config = dict(
    d_model=128,
    normalize_top_k=False,
    balance_bias=False,
    lr_router=0.00125,
    beta2=0.95,
    seq_len=1024,
    train_tokens=359500000,
)
Below are experts of layer 9 (counted from 0) of a mixture-of-experts language model. Rows are named router (the router's row for the expert), down (a neuron's output weights, with its number) and show model dimensions 0-127. Each number is 128 + 32 x the weight over its row's rms, rounded and kept within 0 to 255.
Before each expert's rows: a language model's description of what the expert responds to. This comes from a sample of Wikipedia text that the model never trained on.

# expert 25
What it handles: List and parenthesis capitals. Capital letters opening abbreviations or list labels after dashes, parentheses or slashes, such as (INPA), - KEGG, M3, ITF.
router [137 138 134 159 117 125  91 117 123 137  76  98 137  81 140 130 135  84 143 155 159  65 152 181 137 157  95 142 103 117 129 161  78 129 105 112 163  80 121 102 115 164 134 120 107 112 157 168 107 186  92 128 127 101  73 169  96 121 182 102  67 137 131  86 164 114 114 138 140 156 104 120 142 127 189 127 134 167 137  64 121 116 112 142 163  78 143  38 148 148 133 124 124 199 177  72 114 107 123  57 144 132  89 127 128 132  84 121 169 149 164 133 126  88 178 161 170 186 135 174 103  87 193 163 115  76 108 114]
down7 [ 86 133 152 158  87 110 126 133 130 140  66 107  99 118 156  86 116 147 132 159 138 140 131  87 162 143 176  94 162 173  64  79 150 153  80 104 163 134 109 152 107  99 139 157 121 130  77 184  58 108  98 175 126  83 137 190  91 161 217 120 159 184  79 113  67 145  82  75 180 139 143 125 169 131 127 147 145  76  79 119 140 152 138 145  65 105 144 100 137 143 102 104 134 101 136 113  75 121 103 120 130 115 111 118 150 163 164 142 152  97 106 159 116  99  88 113 149 126 160 152  83 100  88 110 148 119 160  65]

# expert 21
What it handles: English word endings. Second pieces of ordinary English words split after a short start, such as st-and, b-ox, unhe-ard, he-art, cl-oth-ing.
router [133 131 164 134  71  91 141 146  89  97 115  83 108 125 157 170 104 152  94 148  73 111 165 106 140 130  91 114 136 130 144 207 150 135 148 144 161 170 125  98 108  72 149 105  69  82 140 114 169  90 141 167 130 154  68 148  94 131 102 198 179 108 140 102 103 122 130 138 120 116 114 121 120 155 142 163 112 134 102 123 177  53 162 165  98  65 186 138 131 104 160 154 124  80  83  81 112 155  98 173 120 178 154 221 116 130 132 137 148 155 117 116 133 131 109 165 141  52  80 125 123 142 147 159 178 142 128  92]
down7 [116 156 149 133  87 150 114 159 128 138 152 140 176 148 113 103  92 143 126 130 163 112  79 110 157 168 167 148  65 192 125  99 112 151 134  59 108 115 124 166  62 120 100 136 117 140 137 154 140 200 162 115 184 120 162 159  37 129 134  98 160 109  96 115 106 139  76 108 130 112 148 137 111  94 106 171  78  72 105  87 148 136  87 122 153  56 127 107 184  90 165 173 129 119 154 167 199 159 182 114  54 128 147 115 101  90 178 120 105 121 187 151 105 141  96 117 135 133 111  99 110 105 150 118 156 124 105 135]

# expert 7
What it handles: Romance particles and te/se. Short pieces like de, se, Le, Saint in French or Romance names, plus word pieces such as first-te-am and word-final -e.
router [106  82 162  88 131 147 130 159 161  94 126 161 101 127 129 130 124 169 119 150  99 132  98 170  88 142 132 175  70 200 188 145 169 117  78  72 147 147  84  90 146 132 122 135 100 178 153 137 166 187 105 170 140 121 179 130  76 115 200 113 105 128 149 131 124 161 117 116  94 123 138 162 113 201  79 148 145  90 154 124 145  92 134 152 112 153 126 141  97 190 143  77  94 202  66 156 179 106 102 107 138 134 105  98  85 121 147 143 111 134 158 125 107 144 140  71 109 143  99  83  62  77 104 130 135 112  97 103]
down0 [ 78 147 105 139  97 147 166 121 178 123 108 107 158  98 116 152 184  94 136 108 194 180 115 150 150 103 134 179 108 200 171 147 113 107  82 170 144 175 155 164 144  87 133 192 169 123 162 125 154 147 115 112 104 124  84 182  94 166  77 105 143 109 105 108 143 146 175  41 112 121 113 111 157 130  92 147 137 216 102  94 164 127 169 131 111 120 157 159 127 131 129  96 100 167 124 108 159  99 125 130  86  96 147 153 136  89 136 138  97 194 121 109 130  89  92 135 195  82 100 103 111 120 134 110 171 162  74 134]

# expert 6
What it handles: Prefix-like word starts. Opening pieces of words such as ent-, cent-, con-, ret-, indust-, and the word "on" before dates, as in entrance, centre, console.
router [110 153 115 142 149 148 162 164  62 104 165 143 186 205 119 134  95 104 165  85 111 192 123 177 118 136 101 121 179 122 142 124 121 117  87 190 138 119  83  84  87 118 136 107 147 104  52 129  79 124 126 107 156 111  99 113 125 175 116 191 120  92 115 133 142 147 128 119 114 154  98 131 163 173 143 165 119  60 136 177 164 134 116 124 153  70 143 130 177 108  93 144 112 126 118 122 163 197  74 100 106 143 147 129 173 143 190 130 141 110  90 109 117 151 111  59 170 130 126 135 126 156 158  73  76 124 195 117]
down0 [156  69 163 136 145 136 188  86 104 131 168 159 161 116  82 125 181 171 134 129 155 113 166  99 112 116 106  71 117 133 176 160 176 178 173 122 118 115 181 156 117 146 136 167 128 170 100 111 127 173 127 135 154 154  47 137 114  92  66 106  46 132 149  96 143 121 150 123 132 143 138  93 115  93  68 136 107 164 115 130 152 151 165 157 187  94 118 174 163 132 154 158 116 110 126 122 116 116 114 105 166 163 137 168  62 119  96 188 140 146 153 129 170  71 128 152 160 147 166 137 125 132  90 149 205 151  95  90]

# expert 19
What it handles: The letter c inside words. Pieces with c after prefixes, as in disc, rec, acc, isc, pre-c-ursor, Interd-isc-iplinary, discovered, prescriptions.
router [106  78 145 181 176 186 131 142 168 122 133  73 110 104 147 133 117 127 111 115 146 159 104  85  66 109 164 178 116 143  97 140  85 173 102 170 140 154 117 143 184  79  75 125  92 114  94 110 141 200 102 130 122 114 107  92  75 125 103 132 142 178 132 185 121 165 128 124 124 161 147 136 158 137 130 108  88 143 165 128 194 192 145 116 111 147 134 169 111 111  86  94 147  71 193  95  97  82 116  73 142  70 173 165 155 177 158 177 158 138 103 127 105 123 117 124 138 142  86 127 122 121  97  64  95 144 116  94]
down0 [153 155  86 144 134 145  79 134 168 160 120  88 102 108 119 135 170 129 166 183  97 130 110 138 170 165 143 225  77  97  93 173 122 122  37  85 135 156 186 108 137 170 100 141  92 128 101 126  98 123 140 148 178 137 103  80 122  64 161  96 130 121 121 114 144 173  87 182  84  71 100 118 166 121 147 140 119 113 164 159 131 155  76 144 100 123 132 100 111 143 152 172 143 139  70 113 192 147 189 110 112 152 119 158  94  73 152 112 125 104 123  98 113 151 181 112 143 108 134 103  91  70 103 141 130 150 163 115]

# expert 31
What it handles: Romance personal names. Letters and accented pieces inside Spanish, Portuguese, French and Italian names, such as Á-l-varo, Hern-á-ndez, Gius-ep-pe, Jean.
router [103 153 115 125  99 139 165 158 162 137 154 111 134  72 165  88 168  89 164 158 156 172 155 139 128 151 157 133 156 128  78 159 130 161  93  73 145  95 118  91 154 102 145 202  90 103 111  99 153 156 153 109 148 101 160 136 168 156  94 102 134 127  99 122 141 145  84  61  75  83 126 182  77 161  81 144 142 171 124 179 109 174 125  88 180 113 128 159 158 165  86 162  84  93 139 197  77  99 137  76 152 156 119  91  98 134 151 114  86  99 147 211 108 161 144 126 120 101 114 111 148 142  73 112 103 121 110 132]
down0 [136 122 171  99 124 102  88  67 116  31 133 108 166 129  54 176 127 165  91 162 146 152  98 123  97 120 110 139 131  77 174 158 154 101 105 166 117 121  92  80  95  95  69 206 166 112 178 130 154  98 153 113 139 144 143  89 150 120 101 143 141 133 139 131 147 106 131 148 139 113 157 176 105 112 175  82 114 176 179 157 138  83 148 198 113 111 147 158 147 168 155 139  88 114 175  97 156 138 164  95 155 172  73 117 123 140 120  93 166  74 131 130 168  93 104 109 144 129 151  91 121 111 185 108 139 122  75 144]

# expert 14
What it handles: Career and role words. Word stems for careers and roles, such as act, direct, play, coach, becom, plus the slash in football infobox "Years: Team / Apps".
router [107 205 130  94  88 169 168  88  57 116 127 139 165 124 160 137 161 133 156 114 131  93 147 102 174 114 152 124 106 127 123 136 143  94  62 157 171  89 139 151 154 191 125 142 213 117 183 151  90 129 106 104  88 106 112 121 139 145 127 112 103  97 183 163 183  88  74 131 121 116 108 129 189  96 175 188  98  79 143 136 129 159 164 120 116 113  70 107 129 140 108 180 198 155 133 121 111 109 122 125 121 164 124  99 124 170 143 110 146  85  83  98 129 134  63 116 144 126 165  95  77 187 113 124  94 116  98 128]
down7 [109 161 108 149 134 123 103  68  76  67 112  90 129  76 141 139 105 189 198 158 208 144 107  93 112  94 138 189  40 122 145 133 109  84 104 143 108 140 130 128  99  79 135 135 174  82  88 175 106 106 121 144 131 175 129  99 154 160 136 110 107 107  96 168 123  51 113 117 177 105  96 141 149 135 141 150 149 139 174 145 127 105 151 124 116 108 144 105 109 122 157 103 164  93 123 101 122 156 161 122 134 115 166 189 118 139 168 177  73 165  97 101 107 109  41 191 101 112 140 117 135 150 113 154 118 136 144 166]

# expert 8
What it handles: Article "the" phrases. The word the, often fused with a preposition or a preceding verb ending, as in "in the", "by the", "added in the".
router [147 122 152  95 125 121 144 121 100 210  89  70 182 126  76 146 144 119  99 174 106  75 114 190 130 135 157 159  86 163 156  99 144 121 194 179  95 138 165 193 120 101 178 151 168 108  99 117  72 154  99 143 156 139  40  92 154  89 120 111 136 194 129 167 117 139 144 122 148 113  95 104 143  97  80 124 135 149 150 150 132  92 122  94 133 163  93 134 143 166 141 151 181 173 159  97 122 174 114 143 121 150 164 120 131  96 166 148 170 113  84 161 182  85 191 128 115 109  84 105 152 120 110 118 127 137  95 152]
down0 [112 114 138 103  84 170 142 159 140 140 136 122 113  84 124 135 125 107 101 109 148 100 189 110 108 146 116 142 134  94 125 135 107  67 126 116 103  93  93 139 140  78 133 100 111 138 191  45  75 100 170 111 182  77  96 164 108  93 106  94 126 148 167 145 110 127 115 102 115 120 120  91 106 128 162 136 104 125  71 114 157 171 160  62  68  89  98  49  87 168 106 120 104  83 156 148 106 123 169 113 148 126 130 150  99 100  38 131 173  76 122 221 196 132 108 142 124 125 123 153 126 144  78 123 124 121 141 125]

# expert 12
What it handles: Acronym letters. Single capital letters and dots inside acronyms and codes, such as DEQ, NATO, WNEW, ISBN, C++, Pac-12.
router [135 134 120 120 112 145 113 166 136 142 104 186  96 125 138 130  90 133 122 164 150 128 150  92 129 139  93 187 130 192 152 145 136 109 157 124 189 100 187  98 101 186  76 125 123 128 149  91 176 139 159 155 166 108 134  72 155  97 160 144 166  49 171 106 138  68  78  92 141 100 137 162  84 165 117 149  90 104 139  77 117  97 130  82 108 103 142 111 116  94 144  93 149  79 175 151 126 132 135 144 185 106 138 159 177  98  49 167 170 148 156  96 201 112 133 113 130  99  98 152 150 158 128 149  78 144 111  75]
down7 [ 93  88  88 114  90 134  91 100 134 125  49  76  82 144 127 131 102 108 132 166 148  83 125 101 115 163  66 156 130  89  93 154 136 146 164 138 118 136 114 158 128 152 175 111 140 154 175 115 125 167  80 137 145 166 181  76 107 207 103 111 125  65 104  93 133 141 119 131 120 133 129 140  95  99 179 134 102 118  98  76 159 170 112 117 116  99  95  75  70 185  61  65  97 128  87 105  72 118 146 108 140 142 162 124  76 154 167 113 118 105 132 193 165 116 126 119 159 125 142 126  90 169 109 105 128  79 159  94]

# expert 11
What it handles: Letter f and accents. Word pieces starting with f, such as pen-f-riend, for-f-eiture, and raw bytes of accented letters and CJK or Thai characters.
router [120 164  94  83 145 176 116 116 148 151 112 132 133 163 116  77 134 119 128  87  89 202 170 112 106 118 149 157 123 131 128 165  92  99 124 159  75 138 157 104 120 111  78  99 179 134  85 138 163 132  94 126 120  72  96 157 124  70 146  95  94 154 154 104  92  94 149 121  86 144 108 130 184 135  77  91 153 148 118 121 140 172 129 152 132  99 107  79  84 120 103 181 188 138 118 185 190 106 149 133 124  99 101 196 136 155 136 159  71 185 187 158 132 150 117 120 129  90 147 143 112 194  78 172 100  83 176 147]
down0 [131  61 216 132  90 156 106 150 159 131 148  49 123 125 107  95 100 154 138 130 117 153 185 127 138 120 154 146 122 109 132 152 114 150  90  93 170 139 150 135  80 125 152  85 216 163 164 122 145  74 105 143 118  88 115 156 141 134 175 132  53 129 170 163 155 114 125 150 137  54  92 143  99  77 123 116  86  96 139 108  92 108 173 115 146 115 170 169 107 157 104 111  31 128  96 127 123 103 155  89 133  81 102 137 175 138 128 134 144 144 145 121 192  85 111  83 141 130 121 121 155 150 128 177  95 160  99 141]

# expert 22
What it handles: Table cells and numbers. Digits, signs and pipe separators inside wiki tables, such as league standings, scores, vote counts and coordinates (55, −4, ′).
router [ 86 136 112  98 129  94 136 100 161 105 151 144 109 175 172 164  92 116 164  71 115 149 145 150 129  96 133  98 189  84 124 188 148 140 121 102  72 108  82 152 154 140  75 104 140 171  99 157  63 151 150 129 117 111  98  96 128 136 165 131 109  97 148 165 160 169 107 102 165 168 132 154  98 131  69  79 167 153 136 146 164 104 143 104 142 104 154  73 145 146 120 112 131  87  94  79 117 115 187 166 175 182 178  83 130 108 104 168 182 120 152 126 165 164 103 146 101 104 138  80  93 110 172 112 137 120  85 214]
down0 [119 200 146  55 150 179  84 152  85  89 137 139 160 167 102 147 124 158 136 166 177  89  77  64 201 152 152 107 110 119 137  88 119 188 126 129  81  97 159 135 118 142  79 150 177 131 137 136 103 202 181 181  70 146 102 149 107  93 100 105 109 161 113  86 131 119 160 119 133  70 163 140  81  97  82 129 157 125 136 128 131 170  75  80 180 101 182 134 126 126 120 117 134 144 114 115 155 177  86 139 123 155 118  43 125 177 120 111 134 122 136 172 109 115 138 114 115 114 120  95 109 152 130 135 119 116 160 139]

# expert 18
What it handles: Name initial letters. Capital first letter of personal names after commas, colons or bars in credit lists and rosters, such as H-yacinth, J-ensen, H-elmut.
router [187 109 121 138 141  77 113 145 145 147 132 111 145 149 184 129  94 108 156 181 172 116  85 142 154  98 168 130 145 105 141 182 148 125 118  99 134  73 148 159 125  96 127 116 135 128 111 138 115 129 107 108 133  73  93  91 163 140 161 148 139  90 121 205 128 138  96 102 106 160 150 117  96  80 167  82 194 127 192 142  79 132 138  85 155 207 125 168  68  83 141 147  98 115 168 131  87  48 184 107 120  76  92 121 100 130  84 124  68 153 159 113 117 171 194  97 149 144 172 165 128 144 149 114 117 141 149 118]
down7 [135 117 145  73 150 122 100 106  99 136 124 118 130 206 143 129 149 119  56 178 179  83 118  94 116  77 137 157 135  65 172 107 179 189  90 125 133  89 120 116 176 125 149 123 142 111 144 182 162 162 135 130 137  94  94 147 167 178 146 120 141 132 127 165 118 124 164 139 170 124 139 167 121 212 212 139 135 151 108 178 168 135 178 147  94 147 160 154 191 148 147 132 116 126 127 151 138 191 151  64 166 140 106 140 102 105 142 113 120 119 195 193 144 103 123 153 158 130 188 155 128 152 169 138 143 140 134 113]

# expert 26
What it handles: Auxiliaries and infinitive "to". Auxiliary and linking verbs and infinitive to after subjects or verbs, such as was, is, has, could, would, "decided to".
router [130  80 154 123  90 105 109 154 152 120 136 109 164  99  89  81 124 158 140  75 125 141 101 148 154 153  79 102 169 105  87 120  76 104 174 115 112 161 136 172 104 134 156 181  56  99  85 116  76 122 143 121 114 118 157 124 165  74 115 132  72  73 105 112 151 135 154 102  83 167  79 144 127 178 192  99 101 179 159 145 133 118  91 145 101 184 117 157 141 179 136 147 163 135 104 156 114 115  84 147  70 150 128 141 123 199 144  74 137 130 136 172 169 108 128 130 137 134 139 154 179 135  74 169 198 149 113 177]
down0 [ 79  91  99  94 166 120 120 153 112 142 108  48  89 102 147 117  97 114 195  74 136 101 120  91 121 124 126 157 103  71 146 158 106 133 168 169 105 131 145 163 157  76 138 151  68 103  87 132 133 200 124 152 149 134 166 175 125 128 141 130 120 111  93  85  65 127 133 147 153 128 180 149 130  81  70  66 160 111  41 121 153 114 119 171  89 149 109 160  97 111 109 178  71 104  87 115 184 140  83 178 104 111  98 133 114 157 104  88 140 101 145 121 132 152 113 126 100 131 138 129 142 149 122 182 133 137 136  56]

# expert 15
What it handles: Taxonomic name pieces. Mid-word Latin and Greek pieces in species, genus and family names, such as -idae, -ph-, -al-, in Cyboceph-al-us and Discodor-id-idae.
router [ 97 154 155 159 165 131 148  73 157 102 102 147 116  66 108 139 108  74 117  92 114 160 121 156 190 134 175 110  84  75  93 127 137 148 167  84 141  83 116 116 125  73 165 123 170 157 168  97 136 138 120 111 156 192 108 145 122 156 105 171 126 124  94 156  98 146 108 175 173  78  64 175 180 152  71 122 124  88 101 153 132 136  88 132 144 140 168  76 123 127 127 182 101  91 168 169 143 122 110 139 103 132 148 112 104 125  85 187 156  55 141 150 177 166 164 139 125 158 144 174 168 153 138 148 136 106 184 100]
down7 [184 147 208 105 125 191 115 121 155 134 112 106 136 129 178 138 134  68 125  92  81 146 134  87 123  85 148 163  64 131  99 145 102 167 138 116  78 106 146 120 117 118 136 113  82 152  94 158 136  63 100  72 149 114 171 136 110 149 186  90 160 112 114 120 134 151 154 113 149 125 117  93 109 183 143 125 167 145 134 113 115  85 176 149  97 135 189 157  89  89 174 146 118 153 147 103 105 158  96 141  36  96 158 122 170 146 178 107 198 129 128 120  58 119 127 122 110 122 133 115 197 182 156 131 125 152  90 134]

# expert 20
What it handles: Year digits. Digit pieces of years and dates after a leading 1 or 2, such as 2-018, 1-998, 19-22, in elections, censuses and lifespans.
router [170 141 127 127 145 174 157 176 144 164 177 156 138 114 150 141 107  92 131 162 112  85 144  94 115  69  83  99 176 133 127  98 181 172 132  81  86 146 108  91 169 136 107 128 117 133 143 122 147 111  73 133 143  92  64 140 109  80  93 118 106 179  85 129 147  67 152 101 159  98 171 100 140 145  77 151 118 165  87 114 134 130 113 147 136 151 147 132 167 168  66 109  82  86 117 184 191 209 134 129 125 116 126  92  95  90 116  79 113  87 162 152 122 128 115 155 119  94 137 147 220 153 180 110 107 132 161 114]
down7 [149  88  99 115  67  96  91 127 173 152 175 121  92 104  68 152 107  96  81 169 149 189 129  85 100 119  95 111 174 172  88 154 141 111 122 146 117 167 138 145  43 117 110 174 103 138 134  70  88 131 142 121 129 141 170 112 163 119 132 165  77 122  95 121  45 144 139 152 135 129 120 160 109 144 114 159 106 101 134 161 112 129 109 110 135 109 179 159 128  88 115 133  38 159 187 137 131 160  59 146 109 179 110 189 133 105 136 131 109 123 201 100 160 155 123 138 129 114 188 164 148 138 163  87 106 109 132 119]

# expert 16
What it handles: Word-initial k, m, d, trans. Word-opening lowercase pieces after "the" or "a", such as k (kingdom, keep), trans (translation), m (merged), d (density).
router [186 138  87 125 141  93  74 128 120 138  68 204 126  90 137 127 107 190 131 132 189 126  96 171 131 134  98 125 122 115  49  96 141 176 190 147 144 136 168 108 133 140  94  65 137 114 108 119 127 122  52 166 126 152 180 119 147 142  56 131 167 120 216 115 115 112 171 145 126 119 140 154  74  84 153 170 105 133 195 139 131 134  79 169 130 112  74 122  89  94 114 116 142 144 123  71 136 122  99 143 140 126 120 131  84 141 145 103 149 173 173 113 115 122 160 140 175 147 117 112  77 138 153 106 151 151 173 129]
down0 [132 128 109 127 150 195 168 168 121  57 121 147 159  72 143 105 156 108  49 164 206 199 169 100 117  60 172 147  96 165 132 233  89 171 116 115 184 126 157 115 112 130 168 139 157 158 128  90 170 143 157 190 116 190 105  77 172 125 137 100 142 131 144 151  96 121 111 148 142 143 141 119  82  80 152 124 169 123 115 125 172 127 149 152 111 116 132 210 100 185 137 144 132 149 175 110 100 127 117 122 121 157 174 101 161 155 132 144 102 121 139 134 125 116 140 128 115 148 146 151 105 146 141 104 154 140 133 142]

# expert 3
What it handles: Table header words. Header words and their pieces in sports and award tables and section headings, such as Medal, Category, Athlete, Round, Biography, Youth career.
router [106 182 105 134 148 120 124 112 147  98  93 135 182 173 148 139 114 145 153 105 193 167 162 144 114  93 101 115 118 165 176  99  96  89 110  97 152  92 127 148 129  74 114 182  89 157 135 124  44 113 143 124 123 131 143 159  80  75 110 157  72 137 136  84  86 156 127 150 142 106  82  73 139  89 131 164  91 145  81 125 139 132 124 180 148 118  80  90 146  90 164 136 111 111 154 173 130 137 154 196 158 143 101  54 133 105 125 117 141  73  94  96 164  82 120 193 138 159 104 153 108 189 177 105 106 140  85 115]
down7 [118 146  89 140 177 136 128 120 102 159 143 101 107 177 104 133 168 164 154 112  74  78 149 136 136  90 185 185 132 114 162 127 171 145 124 134 142 145 138 197 129 113 159 143  67 144 152 119 113 152 112  90 130 190 158 154 103 115 111 128 111 113 115 108 108 133 111 145 100 165  72 108 102  53 133  85 161 118 117 138  59  55  71 133 166 118 138 100 109 111 181 142 121 167 119 161 179 192 177  89 110  90 161  98 162  98 141  97 129  97 122 124 113 121  85 160 102 202  82 130  95  60 127 102 123  91  95 138]

# expert 9
What it handles: Spaces before numbers. Spaces, brackets, commas and table separators right before digits, such as "(age" after a birth date, "c." before a year, and goal minutes.
router [133 175 189 149 141 133  86  98 124 119 153  86  93 148  87 164 174 128 100 112  74 101 114 139 106 135 111 118 155 131  83 138 139  68 103 123 100 166 123 156 172 159  99  86 167 149 146 160 110 116 178 147 138  73 183  84 121 218 152 130 165  99 116 124 144 115 149 134  88 147 155 155 154 161 113 167 157  97  81 183  93 140 129 103 152 106 101  91 135 153 108 119 120 155 176 126 128 112  93 124 156  43 176 167 180  88  76 104 108 174 106  88  91 164  65 109  69 153 114 129 122 114 154 113 145 137  99 171]
down0 [187 172  99 129 113 164 144 159 102 119 100 127 159 103 118 139 173 153  72 119 184 166 114 185 166 151 106 143 133 182 156 140 100 124 178 106 171 133 131 203 106 201 123 165 178  97 117 161 112 128  90 115 168 119 169 127 160  88  89 100 104 148  88 159 142  77 173 211 150 143 106 140 175 130 187 110  85 152 101 145 159 150 140 145  93 153 123 153 112 135 129 124  90 172  92 149 129 152  88 150  73 117 166  93 155  87 161 115 119 147 116  81  84 154 181  74  99 139 123 134  83 160 134 103 106 146 116 138]

# expert 30
What it handles: Surname and first-name pieces. Common first names, surnames and their mid-word pieces, such as Smith, Jack, William, and M-ort, M-urp-hy, B-ent-ley.
router [109 137 133 124 119 131 158 122 191 110 216 117 146 124 117 124  99 120 102 133 103 153 131  96 116 101  81 115  76 161  90 111 115 165 138  52 181  76 182  67  74 109 145 178 164 162 157  84 166 103 144 134 155 113 150 171 198 106 140 176 165 121 113  98 158 161 127 121 215 127 123  94 151 135 131 124 165  99 124 114 131 140 147 150 136 104 173 162 132 150 109 126 122 136 134  66 122  98 108  97  85 186 151 122  83 155 143 147 160 169  96  96 140 137 127 144 106 124 120 160  84 195  87  67 167 153  99  99]
down7 [129  99  98 132  82 150 157 131 133 181 161 138  92 106 135 158 120 183 178 200 112 111 142 143 126 172 122  45 103 174 117 153 117 134 179 156 153 103 157  87 122  28  81 165  87 146  77 101 121 167  98 170 101 117 119 139  88 126 157 171  69 129 112 154 123  84 143 102 139  45 102 145 128 125 123 175 155 149 143 111 189 106 133 185 106  85 111 119 147  63 121  96 149 137 110 134 115 100 133 129 138 122 171 156  71 187 158 166 133 115 134 120 113 124 160 145  96 128 141 124  74 102  95 108 139 148  85 124]

# expert 13
What it handles: Function words and modifiers. Prepositions, possessives and adjectives like with, for, her, his, no, young, small, as in "householder with no husband".
router [108 105 134 148  74 143 133 151 142 173  55 174 124 109  71 171 123 147 167 106 152 108  94 159 164  90 115 161 127 109 148  80 160 119 155  87  88 115 143 142 190 117 179 128  91 105  86 126 143 144 110 105 178 175 135 117 143 119 222 128 160 111 107 101 104 121 140 136 155  89 160 165 171  56 110 142 179 102  51 104 167  94 199 100  44 140 139 100  96 128 140 147 128 123  76  99  93 120 101 129 147 162  86 122 133 130 132 122 114 128 165 130 127 152 145 165 107 138 109 158 153  96 127 192 146  96 114 168]
down0 [166 147 173 145 174 154 114 160 144 118 151 133  89  88 148 145 193  82 124 163 105  84 115 146 155 125 128 177 106 150 132 111  75 112 173 200 110 121 179 129  48 186 148 149 120  78 163 179 122 101  64 116 140  92 121  73  76  79  77 117 149 149 113 137 120 126 182 105 116 154 171 108 140 128  90  73 129 173  87 109 170 155 158  96  94  66 103 162  88 145  81  94 157 120 129 158 138 111  70  78 132 104 131 108 133  81 122 150 117 150 115 159  95 157 149  85  86 130 122  94  98 119 151 137 120 136 145 135]

# expert 28
What it handles: Word-initial s. The lowercase word-opening piece s, plus reg, sub, min, as in search, squads, sensing, snow, Regiment.
router [106 154 115  72 156  90 152 164 135 132 201 125 154  90 107 114 170 140 125 106  90 121 110  76 126  99 163  93 180 120 132  47  95 162 142 187 138 187  70  97 131 103  82 154 102 111 148 137 104 154 180  83 114 123 148 137 107 184  59 164 105 114 147 130  83 149 163 175 175 155 124 137 159 132 127 140 139 150 108 143 140 147 161 109 160 147 103 194 137  99 133 137 168 122  79  93  70 141 127 142 130 106  99 140 167  99 136 139  71 180 144 123  85  92 158 110 174 173 130 117 105  84 174 121 129  82 179  99]
down0 [183 192 112 144 109  96 137 106 153  67 111  86  83 142 145  97 170  99 147 112 148 104 181  60 130 120 155 151 164 154 150 164 100 165 118 150 136 179  89 178  96 182 129 138 143 145  65 156 155 138 120 127 115 166 167 125  87  94 101 149 158 133  81  92  92 145 170 130 140 109  86 163 168 180 161 103  80 146 169 130 112 156 147 102  87 134 111 104 111 172 132  96 122 148  88 121 152  73 108  64 134 138 149  92  56 112 104 109 109  95 130  66 119  90 131 111 132  98 136 178 106 125 108  49 121 148  86 122]

# expert 0
What it handles: Proper-name word pieces. Mid-word pieces and nationality or institution words inside names and titles, often in article openings, such as Laur-ent, F-ox, Russian, Army.
router [169 108 108 163 138 174 135  93  92 108 107 171 124 119  82 115  71 117 106 101 141  99 160 110 145 158  75 119 122 146 141 144 108 167 107  60 158  97  82  75 135  47 152 111 200 125 135 168 152 117  51  93 218 117 142 130 104 102 113 113  89 118  88  99 127 153 159 147 101  96  75 145 102 118  93 147 120  91 127  67 149 195 138 102 147 124 158 174 122 120 114 102 104 119 136 112 193  87 124 188 118 120 163  85 127 118 195 139 144  78 147  98 121 104  98 158 124 104 126 170 131 146 160 127 120  92 165 131]
down7 [146 150 124 128 182 129 149 186 191  95  81 126 138 141 113 111 136 186  77 137 195 105  99 135 129 169 104 148 181 124 133 158 133 148  78  78 163  82 198  84 122 181 150  97 125 124  86 151 135 141  87 151 130 133 180 124 107 125 125  96 114 173 136 134  93  78 170  88  52 107 135 147 144 130 126 119  75  99  92 100 143 175 102  97 103 124 174 106 138  94 129  93 141 173  95 119 174 126 129 143 156 117 116 157 107 105 128 201 180  82 130 123 136 112 124 114 122  62 135  83 184 123  97 182  80 160 121 119]

# expert 5
What it handles: Place-name endings. Place names and their final pieces, mostly US cities, states and universities, such as Charlottes-ville, Philadelph-ia, California, New York.
router [116  92 101 143 119  76  61 153 109 105 107 123 111  99 127 140 116 165 146  77  74 119 108  84 158 194 140 107 126 114 150 175  75 144 144 159 125 108 117 113  94 111 135  50 152 195 157 106 156 135 118  98 145 102 147 118 122  93 109 137 159 140 111 117 127 173 105 133 207  91 175  88 127 124  91 160 153 101 142 167 145 129  59  87 191 188 125 205 132 191 128  92 110 110 167 153 154 132 166  87 142 106 163 112 135  86 160 162 145  94 128 115 147 170  75 151  66  93 128 117 170 113 127 122  90 119 145 124]
down7 [121 164  72  90 132 132 167 128 155 134 107  70 138 140 125  76  92 127 148 178 134 159  96 139 145 120 123 116 152  93 145  98 102 155  95  85 163  39 150 133 144 147 168 133 154 128 172 137 127 115 133 139 141 128  70 145 105  99 147 167 105 118 111 186  86 138 171 106 127 177 127 169 155 188 126 146 116 174 132 130 119 145 139 146 111 119  98 165 164  81 117 108 139 124 133 133  45 127 113  87 120 157  97 172 192  80  95 175 121 161 143 134 195  88  87 120 125  22 108 139 161 181 150  71 105 146 107 105]

# expert 17
What it handles: Capitalized name beginnings. Opening capitalized pieces of proper names and titles, especially New in place names (New Jersey, Newport) and En, Ad, Sy.
router [126 121 101 174 197 154 147 103 111  56 175 104 143 115 126  73 101 149 189 126 132 128 118  94  87 183 114 168  84 148 121 139 124 106 152 106 140 132 134 128  80 118  76  92 167 109 107 135 126  47 174 113 194  93 152 140 129 137 122 123 130  93 148 184  97 146 142 150 161  94 139  77 112 126 194  93 164 154 169 218 112 143 160 100 137 113 159  91 167 100 153 105 120 161  99 106 175 147 167 127  99 139 124  98 104 132 154 160 160  80  94 144 115 106 114 140 157  63 187 126  95 102  75 129  96 153 143 113]
down0 [122 146 154  82 158 111  37  89 132 150 116 165 113 125 137  94 117 101  93 148 127 140 119 187 202  97 159 130 129 153 141 105 159  76 134 132 113 154 115 131 120 146 150  95  76 176 124 139  82 149  93 141 164 145 100 168 130 174 173 105  88 140  99  53 130  97 159 156 100 127 129 158 174 148 111 170 158 103 122 138 141  99 106 158  90 143 112 102 156 136  95 150  37 132  80  96 154 145 145 121 119  57  94 157 202  75  80 107 120 132  93 114 104 131 177 126 121 109 162 158 104 147 150 122 143 168  48 129]

# expert 4
What it handles: East Asian name syllables. Inner syllable pieces of Chinese, Korean, Japanese and other Asian transliterated names, such as Y-ang-yuhe, Y-ok-osuka, Gu-ang-dong, Ch-ong.
router [132 159 109 172  99 153 131 139 113 131 112  97  71 156 147  86 170 142 169 148 159 122  99  98 148 106 119  91 103 127 133  96  84 137 185 127 113 149 145  87 176 133 187 112 167 139 121  95 170 160 144 181 104 176 151 138 147  96  91  79 170 189 114 103 125 167 153 100 119 153 124 110  61 129 203 164 167 131 152  86 118  98 121 187 103  85 195  76 125 150 154 113 161 103 114 137 102 128 174 118 144 103 164  85  89 122  96 174 126 129 159  79 145 147  37 108 150 112 149  85 147  69 110 112 125 140 133  91]
down0 [145 111 152 126 154  89 103 181 142  98 157 107 190 118  83 137 124 134 153  91  93 105 126 126 153 141 121 181 142 147 142 105 140 166 201 166 162  92 129 121 200  88 172 123  82 119 117  80 151 172 143 118 110 146  76 135 176 106 127 177 125 134 142  90 106 127 170 174 189 145 171 142 133 145 140 136 155  80 181 140 114  97 133 116 151 138 166 134 145 163 212 193 104 212 118 135 181 159 161 126 167 151 127  51  78 125 112 128 145 118 159 187  69 139 174 136 123 111 108 153 134 103 130 140 130 131 147 148]